Below are experts of layer 5 (counted from 0) of a mixture-of-experts language model. Rows are named router (the router's row for the expert), up (a neuron's input weights, with its number), down (a neuron's output weights, with its number) and show model dimensions 0-127. Each number is 128 + 24 x the weight over its row's rms, rounded and kept within 0 to 255. Numbers have three digits each.
Before each expert's rows: "gets" lists some tokens that make up at least twice as much of what it gets as of all text; "comes before" lists some tokens at least twice as common just after its tokens as in all text. This comes from a sample of Wikipedia text that the model never trained on. Tokens count by the router's weight.

# expert 0
gets: "A", "I", " he", "C", "T", " It"
comes before: " was", " |", "A", " is", ")", "S"
router:107161113155123136145161159160152092112115162108103150133105126149119111120114160135137171139153155142078127136126148156099081128135146151143123154175166107139093115127162100138127144139140115123126059161098094108149175167116151148166072145103156122135146167094097116124159100171110102135124146147111157126132126126078121135131152148133143132139122159155106121129102096122105117137114
up3:128142126135109102075160118076103152093111135116111182150126149123150126113101101116084092137116114181096143138155108142079151120117111077096165151112137154147147110151145159178100131120124113129148097160148113110081137126099099142116148135138119146151109122148094110086120120143135136088127145120111124133108155163161135117140135115133150183119127164113161144134134075123165145127118
down3:120140092120147099121147151144177116099157123112127127138113129122117137130136076128119144106138104147141160131125123081191150151167144144108131076131121124130143097121135117103130098102123136137136134155126172094127152153148161115091141107157117122072124169160166129158137092105080118120147089088100111087143130088142101160113144134133107103082124124104148135130138178143147087124099
up4:099181106117120147118120114183114142166099149194087138128120139131133098153131146123144106143128101143143154170128138141087108148133127159112141116119125092108157148144105115123113118130139184132179118132121074136157107103120120116143133104141142131157105085125128097101118116123138123161130121066130134134140162130111141168090105092136117122142119177119145145177139080147123091136088
down4:151100133097126107127155137122119125162129120078110140120170142140128114123120100137091138118131101154165115098114070114087182119128131171092130123132123121114140162123155136132092153121150131127099143143102136145127089088126093118133102157155149091133157081137109126169153137120138107067161094159167139120116124118142099117114168144125105134169141109109130170086129140155082154129154
up5:146126133129180100104154133123109092118112115132133143142111145053158144104120140128121123113114107110114117124150145092146138115105138167121137138106162159099135135153156080135187133157158102138133135131169176132124107124145093106134154136113147207163144132128157051127104130093099115102087103148131120117151128150132126152123091125148131133136137137119135116114091139148162123154159
down5:122074207172127124118110143126116132123153087153095154107158118145108106132072141106138141110143109111087128164121131148108109125158152105144135160145101124075111126096118129127127159085154123115166122123116149155146134151110124050127117137111132126088179162120134159114144110140116106144153103116156121155114113161124123098112091144081104119128127107114123144098146123130104112127151
up6:179109141119160128120132129093082158156138107144114155088110066105142105108122098104096145136119119090138144177088137139139130086115131133138115137133132147138117109134195125183162088135153160112136147119085121066139085140147136125135148155121133110109119125125119127127138143168076094131125129113123116163145110129106117154110153107094115156109115149121117149146098091095102112141105
down6:146125131093111121129128081125137140138173064098104182104122154095113139145131146167135088108151111140111079135136152143156118118127078160125139123101150117083105137080115173153129127134135061111117109116128149149138113113072138176106126116101146134191136159146123125094100125126107150109116102147141136113143170124121158138109110115166094133152123141127135144145129142124132124102133
up7:105094155100153135109108145134157136158136112156128149169141149121141129134043131102090115134109172092129092123135120104143119138145094120111150110157138112143122114160122114124149093102101099106151155099132117152113118086124140144072124143099109141150108124135114158145152120110118167114173101082123109147123076088127117114101136157092110093127107124108113141174170124123163152128105
down7:136133114140116159122095117121118162139163173106089083142146081124136140130136127094152139113113140146122178120140115124086092169175137139138128101136149079103130138114135137147139105155152133137153118092144103074130066139141141112125146104143136142128188196147131090121134120156120124134147146103119099129079139126132122103144137171127098121167133155141147132129156167127142105099159
up8:128110175177161150174093121107138110096101105153128138106125143153129142088107150129114119109102127128149159126099148104149125106113157102129170122151108102087144101091133192137110121155116096159110144119168092165075150123142079163099131147137114136135131122174160117156128097127118107160136102125125120146144117160104136071126118171118096090113114123109132132090125122136118130124121
down8:086124101108110149159121133100144105145111143156097105137101080114133093121171132105177167104109085158135130139142151085130147110103130092161113144112147145116121153130121143138140129110122104119171127076180118167079144124132144170119093134145123171070103102119120145124116132175149148101141122129124128103069145140116122138119125102176150145135091105121146115110129115139107153136121
up9:165149128129149112119096123195143148133116114090103150120140111116094092088129139157115101110183107120116125134124167133123119039125130097102116131134135158125115117140132108139119069139125147089129140122162119154100195085102128126097150156107127124158114139127124114094124135108109123121111135108131141141112129130117092116155090173171113150095118121102136132112183124123124146151104
down9:162136183136083090181132115107098143144122140134175129143127151138123112117193166131112127130131107160134147115062136110104114145083132123138123136093131157097134129125157114130151140174113162132114130100084129133172154101137102107124149093122146101134140090139135102114152139143119146130152147128105122111082141164152080127123131113111111175158106110136183108115132140117110092113147
up10:154130120159150102134156123146148135098099136125132134149101139110132130119143149186162116129101113144138122149127149143137145110112175144155125125108125107167145133109118121118110164100115114128126091125120109122094126147109111151109129142105191123168073123112124089116147138183125078145114116157125129118166124130126106131136148115081149147114064106084125121150219087145111142126146
down10:124150113142164107119133158104149121098117089137107116138117127098083101178130105116117108136150111107072115144166169142082109105127175124136126141158104113132127165062132149137136153137071128142140135107120103163099152151146161181131150101142095128128112152126110104140087116145102126119147129115140137156154148115110160149112160130112124155111122108121118142172136121105166139163181
up11:148131124113112113168150112126101083153137141154125099093149142087124151092091114075150145107108118125151135167118133195124151122121117101132145130148084093159101194108112114100118144158144153115113140136139181125105154107128100124130114143167151129103125164138161154109144159138105120141143124148137090128136143141132182123116087151104108100117124165150105115122127115149183103108131
down11:136122135139120130134147149113125121099156122100147139119172088106114099154161100170137121134167143151107113116131135105153152144152091138154141139156163148128138093073146134141144118129111128132092141108080132166082120115119123151186122132099106140124099141146101140149116126082130094106182157159102127125126088108143075113131130148177155108117116089107117124129125168155083100159148
up12:081163115120154108154069128108100076161095102119135151131143139113183128139073145133158140144156105084107154111096132151114106102161099124121145145140135173170114144141092134116167177119112124112100098144139128134131109139133081095175176106130135134128131159103137095130146115102105127076124147120131114136125119151155142147141161113100126100129136117144111078145111122130120121144109
down12:103127085163164117099134082119165168115117152086136110118128151183156114109118145147131142137188134166134128133089132138114162139119130128076132161119091142131166146128132163139171087108144125133115132139146082085138141148092168175150123122109076140138109141123088112125107131123126127140151155136160101176113140099108110130131134104091138131117167124145137133161147093119117145151145
up13:096113162119101117107113139123168083122127137080147090134129135114078123159090159157120158123117131155134130118136107136124153066104127119128116134148139173120171077155171156143145088135164148129105161144147100133126139138110099116126119127132141102069114123161158158156154153137117111131096192130153144116141110100107156101106143099149165123097120095107116133104115134115094135118137
down13:120126123150168101142120107131176167154112075129078100141187167102157131124138120096112111131140166134105126129149127122126139076144122134124113139156114117145114155060134113129089129164113113120102110131115159124129139099155165169165135103161154139116118170143136117126131100153122120165173167127126110112122169109112147158128135174140083133128154138117111153131165154151128095120136
up14:096098144143105091111135151126101145096186111096108145139113117120113109109112113120150103126177156114139094144112120140115128138162123122112131107134134111132130139146159123136079089183090161086118153094163144139132121146118088125144119102143105128126138137107088133111141067152112136104114111147112125182143163143194127131153127114118103100099172095101094124141107085127100105128130
down14:119155151106147168082151160114135052115138103135092124141147131174176168140134137134129152137108108145145137145156132129184143129088140120158100135119126103060092099161136130121144161097107131108110089157125138125129155085132125110137149123102147161177106119132131104124116150119136111123135111130119144134131143097133103154139123108105148169167121085137170124148142098156128086133114
up15:126128166119135135114133113171132105137129150102155095120139123146125144097121143149161133101140160088153098133157105121157138144096162180128114150116125119095155144132118181099140120119103175126167157097109164098113095141127123106123102133119114169136153151085153160118161097102128142114118087167142116082108120191158114136126142126098131087126170121108150156139154131150113145129176
down15:132144140142152088131123116106113109105067150095124147123119136128134086159171103152135162131135107118077136158138086125115106141118119110149108121139137149119114133079149109101119088146119138117175116134145112124137089143184134117103148147163116180115088135130183099123104140113114089141082142108147116115143103141110127161138142192164101114132134116139092094137129085141095116115113
up16:147119131143117158138085159096095131094124142134141159134140173135134125154140114107093113086140141135084147128116082125103146112105140107141157105124164116125126075203117144142127094084117154155122144132105158085110107107172127146108114088169159120130143135152132109117146145130146143095129118138117122111131161130133110115111171125169173139122133110151088097168088157132129156129089
down16:116123162189166155158129148104130136119107147149109105140089133171122115088134120118152140150171098105118110159143168100152131152116129174131121092141126122106157142106121070147113127158112100128137123118132096118156107157114140133110152161106071159145133120116119181142108163148157110141103133140134134123161127148120199124159122140105072141120145138112097124159137119098166119122115
up17:135067119070162117161114133139156132131101126121142126116154115114124099120104118111103126196143140123130202097147129147106109119105175116096136110119105124116114116127117095134136145167112151127111137088106106115081173168138117126151148122127124145120097153163155150099151109113117147163096132110110126140129115107067191121117125106143118146116156179162140136101128123133140106126120
down17:145138154102133089150148138152131116186093073138104164118117185132146172113112149107103102110168097136115114127108113157137146122129116170126121172102102129095157140149151121117144109139099107119125108119129171149119138101159116115134112097123118151192132111065132152151100102123156144148098129153125146150143114132107099125161108082159141093166112147134106134149146107106143145111113
up18:146103116166135162155122113139136144112141151150134119166150150127151094108169159173127130133109156108121120089162139118140106109117113147107133128124072106126168133117126134159154146129110097104086111167158137148133145152122132081145124112155160160172122094100118176175132133135125156123146105157122104130109121088136110100147134146139154129105115101107188097132127142060129161156099
down18:112133155110122128102141133149119106123162134088155108147154136115119152112165105138155101084136128139104174115114150126127129138128105167166143105139114136133163165149166121122107114100170157143174136112152077110111100086117097128132150183124147124180113152143164161120070092122158160124133157146149143117165145118155138132125093110165101139165138159122136116151154098147090127126122
up19:131115167116159141161115164124154133103158115149122130132136089074115105080139124096123139158117121131092131123102135156099178130095112129123119119074116143085146142149129137146133153121146136114169113137139135113141116111132116159186124111106096094173118127080162144161161077139124169115112160123134139129151144123142109112164113095107119106125096141132076146111127156175160137155099
down19:154149125139065109135080128127128146084144103153114138137097104110166158076100110109139087125143131089160155111112132106137125156111100108141150091163118109110108110102111122169100070123145127118104156130153132142131123153172129098142171180126136127136156148137121133116163117088149147167123138115107129174109125158117101149134142130108153091066149137123153105138144149149127141145126

# expert 14
gets: " Re", " re", "1", "ia", ")", "0"
comes before: " |", "–", "\n", ",", ":", ";"
router:115164111124122107135151177132152102125137137151070169117140099156143096089108127155116178140139130131112118148131162135131116135070121129104132113159134166158094075146159114165136175122122094143106119162087115125159168101080141158157134180139149102152162154111131116114153115113101121127119126134106116126115117112101115139105112108127159149152143178170096130119105107130120105136134
up9:159137137130156112140115106147156138144074141108145089124094122084134123089103136100130079139136112153111151106170155160160118121121133128126177098112113149140150143134151162127161118102141141134096112150119123110142107150133102134168119101144192107054180132137113120100106145134083151098135121118120136119130124112116141130152151175110151121121161146148140180168091135131156105110132
down9:104143122132092175172119155122152167138134098153130130096120112122170111110122100114183121122139119150159155130121139137104114080100147107137128079144158165104139119095122112121139169094148125101087101146167106143115096097129153144108122142161098143112147164125143114078132136152144142072128152135180149128125139191141125147134130146132142117117131146157094101111094125130108129122175
up10:104129132153170138107154123099140078135157083142104100135120119112135084148118112168114173130104159144136105156152146141175123142133162090164132131142130144139091110185119109126115148098104131127124160147127110101095116100081075085158125164140132120152134157126115119154122109123129119100152129148121116119167118110192140121118157127100173110153094157150130133109128166142165138117140
down10:135139090125112133114120087153116132191139128099091156161131108123107114145134156148105110081094160114083091118122096110151109132139190147117130144115140132109093143101146146128149113133120132151134132087132132117105121129150120161149108149154132157126102139139116161117114154105131155122144116129129143139100173201145085133176109186111126120134135128142142121081161161117170169116109
up11:110096181094146130109131105108116130142151109116087131098101120117092105133143154120137172125131156142112135125145107159161140123159154126113126154142188117133104149131173116111102144152087143118136167057121124124102166142117124114114139079094148173100108101092139138113143095094145094148133120135146113140108132116135138105159134158172088106134179152133098151147127110132107152165137
down11:132106111146116111125100126121147137115135102152097122143081145138164123161131117119116132160144132103117162107135135109153096110130098085082136142123116173096188097151133124122101135129092106088103124101134163136149118126130096117081146138135147117141205137116128162171095150126112129121125100130135100146090147136149088110127084130093138104133119124122141160126172182105153118076117
up12:124103149107163126180151094108115160131099185121144133136116145164094193095146124104138197090113173163167109151148164118137120165146160132100124115129109145142143168139118131146141152108148124131106128139122140110152121101110097124137112115157113119138148087135138117137130094153098144150153168122138101097093147153172126152158115130114153131154105105162150118149153139152127104136100
down12:116169127084103147179183113127127153129176151042132138103158152107161122108125121095153096120127151128123141126116131125142123106119086146150119088154117145098086137132134111133115105101114153144126168145152149107155149130111126109129158128135123105146153115111136083115134099153111124112124121083107106111138133106118152087138107061160111149142137100107144107141148154135098080139115
up13:108098104104154154086134166093205140125134102108159135127134151172171139098163117124099137134113171143112180090119113152119112156124134107140127092118105103163149168122146143146159119146093148110118119131099155127114106146125118166140113147138151143141093102126147106106129141132130119122111171105121125086159147121177124163115170139139124163108094135091167120138115091097130145145115
down13:118148160128152188121146145154122115172121115104130169080116126111132090108117102114138150121167129147132116131143153140079159181101072145104136135152133125113153115147131143093114099143120105137115094128132129135120091108116106094166110151124112105123113140106133139139121142102107123131165128125136092102094110107138144109159108145127158149166134139089112085202098130091162080125144
up14:185118142106157125151103131164202129134116128146112121130113084138109140127110171115119126122122116066143147131130152142130151128133176133132101141133093109142143187159131101119123099145132137097119076097143120144109100141121136146115118138139136158109176148149086131127104152075104152151143152120110129142156128143143133140143077150120138100125115132150120133166101174177099088116153
down14:142127112130112147106089142126137098112125118147110091098146132090113088095183157156130091139105112136129099111125095143138111116137167133138137121109130099111109130127178151148121099168137140146172111140094112168122147129134116115133129064100124140096120109154087171097146091154194136121113161152117143122155162146121128074084126127096123133134133113120144124110153109158177143134103
up15:157132142069115124145116059159054133134132136104157047125093101118121171154134127126103139124132156143153152119131120111101127089139131090113133123120101135145113146109100146123144129110178117134142106140154057125123139148143105128126100116128116118097097143138127131110145148086114124113155139124112155139113108125136113096130087133102133176119097158097135118098131140113100090103119
down15:095115166124087103129143118157126144144111159165095160122121112162107147105152129109096119107067178106143172143110139148122118120119107157087160110155158117163119126128064192138103110105165103135128146167130078148133103115122103090137117104102147143129101159146122149136176148103114126131147125142125152141094089130118126150135110122128153144146129124122100106145114095084107142112136
up16:086111132096156122130128124108159129170108172145149109113107125142134085145087115101109108132100146129123172140102111128138116095095118119159163155109136108101121093108104084107157145149109159110119159147154135088099160111102137128121113101097092093080147127104174099103160109143130118113126144135106144132137125085105175111165117124100097142145176124111125126112148150136121097117072
down16:132146136110087122124077111100157103138075112131114142147123133161102108156113129128111108130157125127147110105115117102132152099141157152089125143126079118114165126122107163137148132139157088129073106100082162098134164118101159110118087115113136069115125129102139071155138143118121152124079163090137139124131164155116102164116157134138158136131134116103123142134139105108161169130089
up17:119118153143151083177099136140139130104178140139153096183121156079100137094120101142146163127157130168128133115153109130122130142125120118132171118139125122146134120158106144124141117091141117117128143128168157158094117109154134157141144169073128124108156166126158107194170130176143129084091134148152142130126157122126092115135150155126132140154138117104152136167077133162119127132113
down17:138101142133132095127138128112157130158146179109160132101158119128087162114138124176106161171151116138109155118144106090120097114164116137144118130125066129132135132111157112165153159135137142140098148093132110149139088184121142120105132144127085146185093118130101083090150134108127156178142149091134137142132137103097101146114137160134131120092119121130148088141138092126093117149094
up18:123105119096146138100160134114140118115149109124129142149137116137133114139119133128115108176156139167141150124115196140149098083167153106170118069130121145094127120151167133104153063114132073108112104136109124115095113172132118131128107107146131123125087101132132124089112130128099094112107127144134122106088158117128078147118166138109107146122092088119092109176100120100097116143119
down18:142103164157126111155160092107142140100144138099111120167171181122126108152136135126086138147116132134122120101145111152106131144171140141123147153130112127094110123148106113159103145105160122114138167151119110123119127129112151100148115103102129122117122137079141118123058125108133127096160084165118123181167108154127133107102121137125160062166130126120079132101120141170176113163129
up19:131150118129168088113114137163110142074125147155101082135137149128118142125113087153142147138172129124098130114176113146125143089120087154130113117119176113151155103096124119157116132128154125149118103120113110117051129099122090162109125109116133139163133127115163134157098132115149090141127117129095142083137137138145083093120152089130179118135153166191131112133152125109115125146118
down19:084117120107136147132118111136117167113148158134070114136111151102120129091128119095161135163086073109087132155130169137113150127113132102104123136128115117120083161095098111123133124151098128149106158115133148131079129113211146152107101128142131125135112169136133077136129141081167102144142142132109112087155116132173147119163133097162111143116157121116110120104116144120157142151140
up20:135160091114137105127106102123153125177163135104103087146135187127126165101120112121113117136149114143120180118151127139146121131161106074119104136097139116148117100154123106120106108151131141131115098164164116151157143132092151137126085104130126094138107125150131096116108180129130168157147128143138090155162129129125159150083155127169133060160135105122141109168131147142147093162123
down20:104132182148109097097181105135122144165111100169073117107100174124127093132131091139131139142105079100155116117133132091110151095141118129142094089118146138134103139126108128120050165119099128148112128130105117139093101125106120130131125141117110128122111181151134139129144151120150101107125095140147131128147143125131102127120194158113178164169107108134144129115139116114133161146098
up21:157133119146117157125133112170140124161080131161136140133135131134121139135134098141131165147114090147127105128113124130083118125097095064089125123168137122092133153156096099126163108097131151115141121107114112151119094124175132126122165121136106128156141140142167092101117105121108177080147124078100130186136146095147110079137100133140138112136130126135164177107087138133133097092132
down21:116145180150118117077134140150116071096142108169121135133119125142144172140061094125143141124132135085135114133153132138172127122101121099109157115106145121104131130176152104122113112153104150112138097156144135092147133108106099137079094164121110123114115111099136142142129126142128150120098082156199106102118105109152130113129175103120089143157142129135118133122126088085139122148152
up22:158115148161118141128166119148155114155068116126127168100135092122137129139121112104153136105109125146165101108133152146086138146115151095108154139153108120150133170143069170144133137095142115126105119099156112129125182089177122128150166119147124113126124123155114066141144097126082150141118101162127114100121118156150148102124131124090134084154144154111083105107116111138116097115159
down22:168106128092109153090116137116090136129127093126135101114185182105153093136101143151134117157105139139167118147133099119091140100158151145139130154092119124121117134126121091151128086141096146139167115144150133113156116153120146116147111120095136084145134158119105177150101152167131103142166139150115140086135069117155104106119081126122163129122124063102152102134133132137154139131144
up23:095141131158143098164107101149142107120097119118097173174155131110159157146123146127173117136092156144116116134127141157139110123126171089117139106157147117109142161102131154120146138129099147093115112124150136157121114142104153149154105106130080125136157146072109144142130157092120147099078136101146111128145123130115088124127123085104124133162080179145143128099118168124095109146185
down23:125136088152143066125121164134094124151145122138169127127132128148105198110076159126074163136119131131115120143125103144097153142088108152151127117146062106128181159096105144178151114113131151125118148155107121145118157144161120166120124143116131137169150127122121091134082156137107133133147135139100140147142148109138157114096134131077125124106143122133128130103110163110151147115092
up24:080130108129094162141141125158116101174083148128117153104108129119134165083112116095103130140179129101135050136179156133141168120113113138128151105148084135126107121161166093125129148143123129121106134128151078138143134108165127138109134111161122114146165102129112170113140135116096116126136121141125137116126123130139123138144103115091086183102105137150176100109104133127147127144177
down24:097102145064116094115140145122100146111118142157118105121122090129134182155126147123134154123165135139166107130129076152120115161149118119136146142108116096126121152140152162101142191110115119165136135135107098143130151149144123155130150135074094148107097141141127123174092112163129138163134099147128158142107129129092132162141167161161160100157121112148169095115123088120121139081116
up25:129110118163142159114150107114143099129098149126101111133108091109134112139163144155128145113134097181094160146126141149128210148128165146125147113139121105137163108131135176096176139140112147133131116098121093147106163105169089156115122096155099119123147139145137127147114122111118175154133158133138123096154152088098142142177120118119092155141103127144114104138098181137151159140104
down25:117114108105167095158142109160129139151162122086134099128115165115094144129160148121113130125145138152090149103095149144123081127138105078113143100100100140161169132141142149125081116118134130136130137143125120143114118113118174056112141119130107145145153102115148135169110072104147102117129100141135122106105117080148100122133144129112161121092126146073144141112146130096165184155145

# expert 36
gets: "-", "\n", "\n\n", " Country", " Co", "ation"
comes before: ":", "-", "ordin", "=", "\n", "}"
router:067143122121102121160134134141135104097174147111096145120153104124085120095122113144118146114148140181124080131108116138123078131124164135086166075161147105136095078154165091139118090147115124130125109139111127131123116127119122141128131158130150119171163134142107084114142119150123128110123138110121081143155160107135112112110123103127102146155160142196085129146126107111086104125124
up5:133183126132083135133110133165135132130163107096106147138076169117104137100126089117145166102123141104122115144124123123088116150096137117126126084120145144123188139179096101166134134145138134158181137122107143130131162110139167139121112148168156153166135104119123163143106130104107130092133128098127126156168117168137148102129127151133132159149185115133103106155149093153111171130132
down5:153088128123160092091134149093170147155142119159132132116163152114151110137166123138136148124132096131153124107111111147119146118102106148127131101115158112180091112148136184152155123181121140113113140096146131108163133142076129146125182141156124160128124105144094117126130135131171131177095177119175116120063100133106134124144102125114145125119108142128134121156092121122107154170105
up6:125138121127184112137114146108118122095097154127122102130166148123126128171153123095107135147126172085138126101167129135139143123123128113142151165158130168116106147131145130132119150155072109106125110118104126109117175138140163131105095064107149157110099173171088109127130138126162144110108146109096096134123151151125127105110153089141067128089111165115113126105119168110095130100103
down6:170137114114137128154179118166077128089149162139127167120151106171137129107132130130112145115169141155130109079165148133127132112102146136171162149112126151118113167134132127156113108163134177151116137126145129133143157124081134139136163131155131107174094129088122158187125132109106100150126171159126161161136111098146095118150115139123129161152086091090144136127149154124140126123102
up7:137129128161074155173112127143128145155124121144136179142133109123148154110138118130092137163156135161126082151109111130152104090112109110098113091126089118134138114136128124144092169156102159135122128128110132132107107135108171111150148093086147056147077145097125131128110111114148147112168117142098160130109112178150114107105127179121113133140106105127101114119157155157123102080149
down7:173112115131116094135103107152104144134149150116127131141108089101140100094108147121149139127117122112145139104123092109099129131132140136105061138147178127109167132137103126108113116099135091102094131123139120102206126133092130155105152123116143106106152148096135145124115132115130131143133112054140107120123167124130109144153143153157087160085083144169164167127136136100125121134181
up8:149129147158135121145132193138113126109128090120104128157122137075121106117147095138121167149120129098119134119130146147162114111146134120108164124132173108108130103114134123098122092168164144092090168094120146117164098064136142110141102114133171078157135141126142158150095110163158102155104132105114113101131167137175133139163124182132164140129154140115138137151138100160127125141139
down8:139157135162111103143139135139074148105093125114138166167139140146140169110134094108143117117152186139121090117135129122085140122156124115145179145135086168115164141139169111144131115123095131209145136152116112130169126154124139157115102129118137112090103120152120118133154130133108126127171142108057111135138128090143109135107125080092076130098135125139128154133129137132115130141101
up9:127123099149109118137121089120162134101129144130139145134127181078104125080140107103112151171106160162134165109133155102106156092125144102109139089133160119124092154111169106132105144164127139108117153126151134109148136140128168087123086096097154141125120171156169114132107149125102133108137129149094125114103157154134186104141128151161129106113167125154091107119121150098077104118133
down9:142108146122099123141119095120159100137118128110116161133145143118163125154150148099109098109134118088130063202102148107171148109168166123108132126129116084118163114142161092154136138129100100140154093148143138119125138171165122099070105141113086151111123095099135111120087122118165124152122129148125138124122114134130128113137111128171128124114110093117161107176151085152164113130132
up10:100126170158112146155094102120125129124171121127081102090131117158147167147103101139176127137118172130108140110108104108156124158125144098128085149161153154183125107149106129073146102106147106099121088132099142151116122131154109112087142126112144113094158123153138139091137118136164133103121092121116126143129135150128135155144080082114146165126124158158126084139099095136160104118114
down10:102097118158155129120134120099120162111112090132111113086155129106094153122171139130093124123079185196138114131136116153157148101131121080155130106107164095139128167130120126107129162114090127122135117109130094079165129148118132115099156125163115135164151145155105138172122110106103155129119150105125109107114144129121085122134151164127123094107123148116129086123123148105110147182163
up11:141157054126094172119087137143172173102130159133099116115153111079128116158112114123127183144095162122139188111153101072161153109136147149096119118129111119117102099142132145143115128129118132136129114129124129118121111140124180154129127130159105177161145137109102118128092164128136147158120085133129123123115132126103109102109104139130109139102143094122152128088100137119115119071151
down11:141130126118106130097137112147172063157146084092103100158136189158108105105148133132159107114124089123123117158109119101112129136154157140166152127129169110135117138137126152123128106159118130115109186143150124151129151120148113100136129119162097112085124123145129123130113137102117167113139118132156138104151138090146078079143088089155117086145161126108155107139138078117137146105088
up12:176150116121162117148118160151099114128130091134156151123116122084131153140168109111057172146197125085144100094133131124150138150104103152145133138140116121109120127124127136154102114090119106127092119083144088100129116145125157151112159166114132160156109130093141109106129134137166154126144123129107117135139151123153158060141109168128136120144139118092134080144127111100133122164112
down12:104108110150110158097113122162098121167133125127151081149135154159113166085105128123117098139073161143115121131109111119177133119164129109104153105102146103122146124141147141094142133130142159127125149155098082097144141112138098129085119160158117096188146097129139116106123102090130129141152073144138142169123074151137140161087117142120153105117128122088111099106140141094107137147118
up13:122162127121136097178126085133125137131121120178143117169169148117105118094104140118132148134104102109123104135075159120108158157193142136170159130150118113133113105109156123108083124101112129149170131112089160153113092132097150113130145115122127153144112105113123119162118158145097093161103161103106133182129123133115118147157093130109118111146181147138104151093099137149112107100131
down13:123119109098071145125163172155105124123133158151085129146133173137112158160149104113107163131099110134114122085155111116132096128143127161053106100122161132155151115147169146140140130166098112074134150127110131148156119097125099119155140113135124123113096107091116114147152176115126101120124116115097125163124125167138126116113154105166157115129166103089114161136088160149117127135138
up14:095108122156116150130159103127120105159130159120118154119115149095130091136127116168141144087131140127131147129142159066117123134162103145150103152125135133141140148153157125135123150133182170130134078139122128130132153126122143132168141121097101151107089116091136109102140127152125135131165126129166108137112131140177120085073120126102137195063135122168156145104130084109154103098146
down14:167141096150123103106110152154147101122114121165126155094160095167087149066101124133131109143144178105136134116137132184146127143118105120092134085123137125115101089125119132119088093110135131097112109120111155139093090126128132132134143136126169076210142109168105101160128118115089106126138089154145097142119137141129139126138156120153118126152107123137152124131132160140132139171155
up15:186128157188143114135119148123120153129147083137095142143130133147120125093115182147138122123136140134127167159111107116152151120157127116140072141140186158158099120128140115139124111140120127126096150150102144137168180132154137108115120089140146119163166095131146085136100165126115145124141133090109133132131184144093133128142139107103160129108167067079131151143145154115115125128127
down15:130168101117126126123160135140111067122081126133137142145120145091158100108136088145143121084116084118113142092131143138109117135122130150135157135152146129147135114134135134116067118144105111138151113098135135139111084130110153154115127138191143108105097102133154073105146121140138134142143109081136146133154100125119158121162089103164086103163092192172147135116106105104108145127139
up16:139076142111123118133169106107143122110134140104131116151115136170101124131133126156147078167113145115132130141139119151129078105129112141103086164119149170088192119130142113138140121152108098169116133072126118143104166166118107095112148110108125116134066110154148137096124103116177141114154159147126153162203114112134114134129123128127131145124142141170102111122161119125098120129101
down16:105095084108134107181150158124135142117163108133128107135102129104126103114169133083142172136146111127100128153120131059112111149113137163138189112135142120165124152131134129136139124143128124130116122128130149180142149126121139109132142138093116148142138136144175115162151082130116129178127120155112133062093106103101100060105081138129159141106150131120165115101126138123109103116134
up17:115118174143069157112117170145076129169129087131127127121074118116144121129125142143136146112113190130099090158139118124136144131138164103112145133114180167139140131179105110113120115139107078090125143129089137116082160140131144102149117139161114118144102126105142114107095129141157127109111115137165171140117159139143147139094126121125107091123140131180097118154117131142086157111117
down17:123130093105142061122100162103145096141123142113130125154117118107144120176134111126164153147112094120115148122146131159156159129148094124166094117112127114139124102169148098138144102100153133120113092151138133097148140127156121117132132136117117098199151113103148147153096172151127123109093077137110149126124078109107139135145145166122146129139156080057146133120111154105144157131106
up18:112116109108101139109122116146128099102116128104132107132150113163150085124090126091112113105127143098116138184132131200147161104160112126149107105170171126134144129131106090099133140131159139096141127108110097147131131158127131109157096138146086139161128073099129135131116083099160101151138131066118110156161120137111135177121157117095128121092141122129113090146150148111160147097109
down18:124114142104159155166156080110104075100096120126161150128128130144106143106111168126099122156131123067142127109158155073107129132117131153096130135112148119164103139110131129119150120102160145151097106158127108136130139155115101109132113120137095137142112130085143090067116091090123158152137119131143107164165134162141170176100137111157097150124115119152103140147120130162090155112129
up19:126159145116151085099125126162098101128141117149120078158141137133184142092105126149151157161111095141136124104133117131154115148163116159107135118098100175136095158137183161102126072116151094093126071126145122160136119078135108152162114117144154133121127172150097131104062140140112156112136141113164142130110150090129107151093132115143097127130138133133118129111141114152133116134120
down19:116085093081164107153129109119109167120134127113120114127123133129150140115144141142128110151145099148100129093125158151111130133128159093124112122107109126101118077147107126152131144123143139157176128125133170108144131151138101113090106085139120123119165108107191096119101126121110103130129111144161112136169111117113063173065127082080125138134126096156114142150148119129077160145132
up20:115113108134141106144131151126122069151142164129122150121173125144146185150135137165155138122122123091104129144146110105148157155160106139090114167128144159083160151150137143130116127159155131125168117125144081160117159115099112149126091151124135139084148132129160152112177120162146100119105132104142066175100114126116116139147145102118110130136110110171123146126116123087086103160164
down20:145145168120156111131115113146121136157135149104143080162127161099098094116106146133084145083129082127132138135149091115100140142116106113114122131079099130148134129057125108157141167123130129168106193150141155116163110104134120120121155157132142146136133086144123154092103132153161141131121087142153133108107124114141170128083142100150136138086128115107139121172116164167150128135107
up21:076135113149141130133132154143085088095165127067127098179091157143128136100125113156112146147123100116136132108141155164154152124119148129123105133135085101101142159115112125120108107134128098112133092101156097142106141141102116153095123126115086175118132153148122128153148098124162112095134163057171128123147140109115102108124087109128127140157153123135131107156144134130074145162100
down21:160112166158084164134088160150177145114160166159134156120142098133086105149113151105130104146116115140176144141122109137120124154119151105155112165138107113093146115156112124144116090132113130128148112124119146102108113164180153133165145107085121124146098148127071166130108167151101118163143140125154135125132124113129133128161159090094124162128098141126132162107109097148151089092143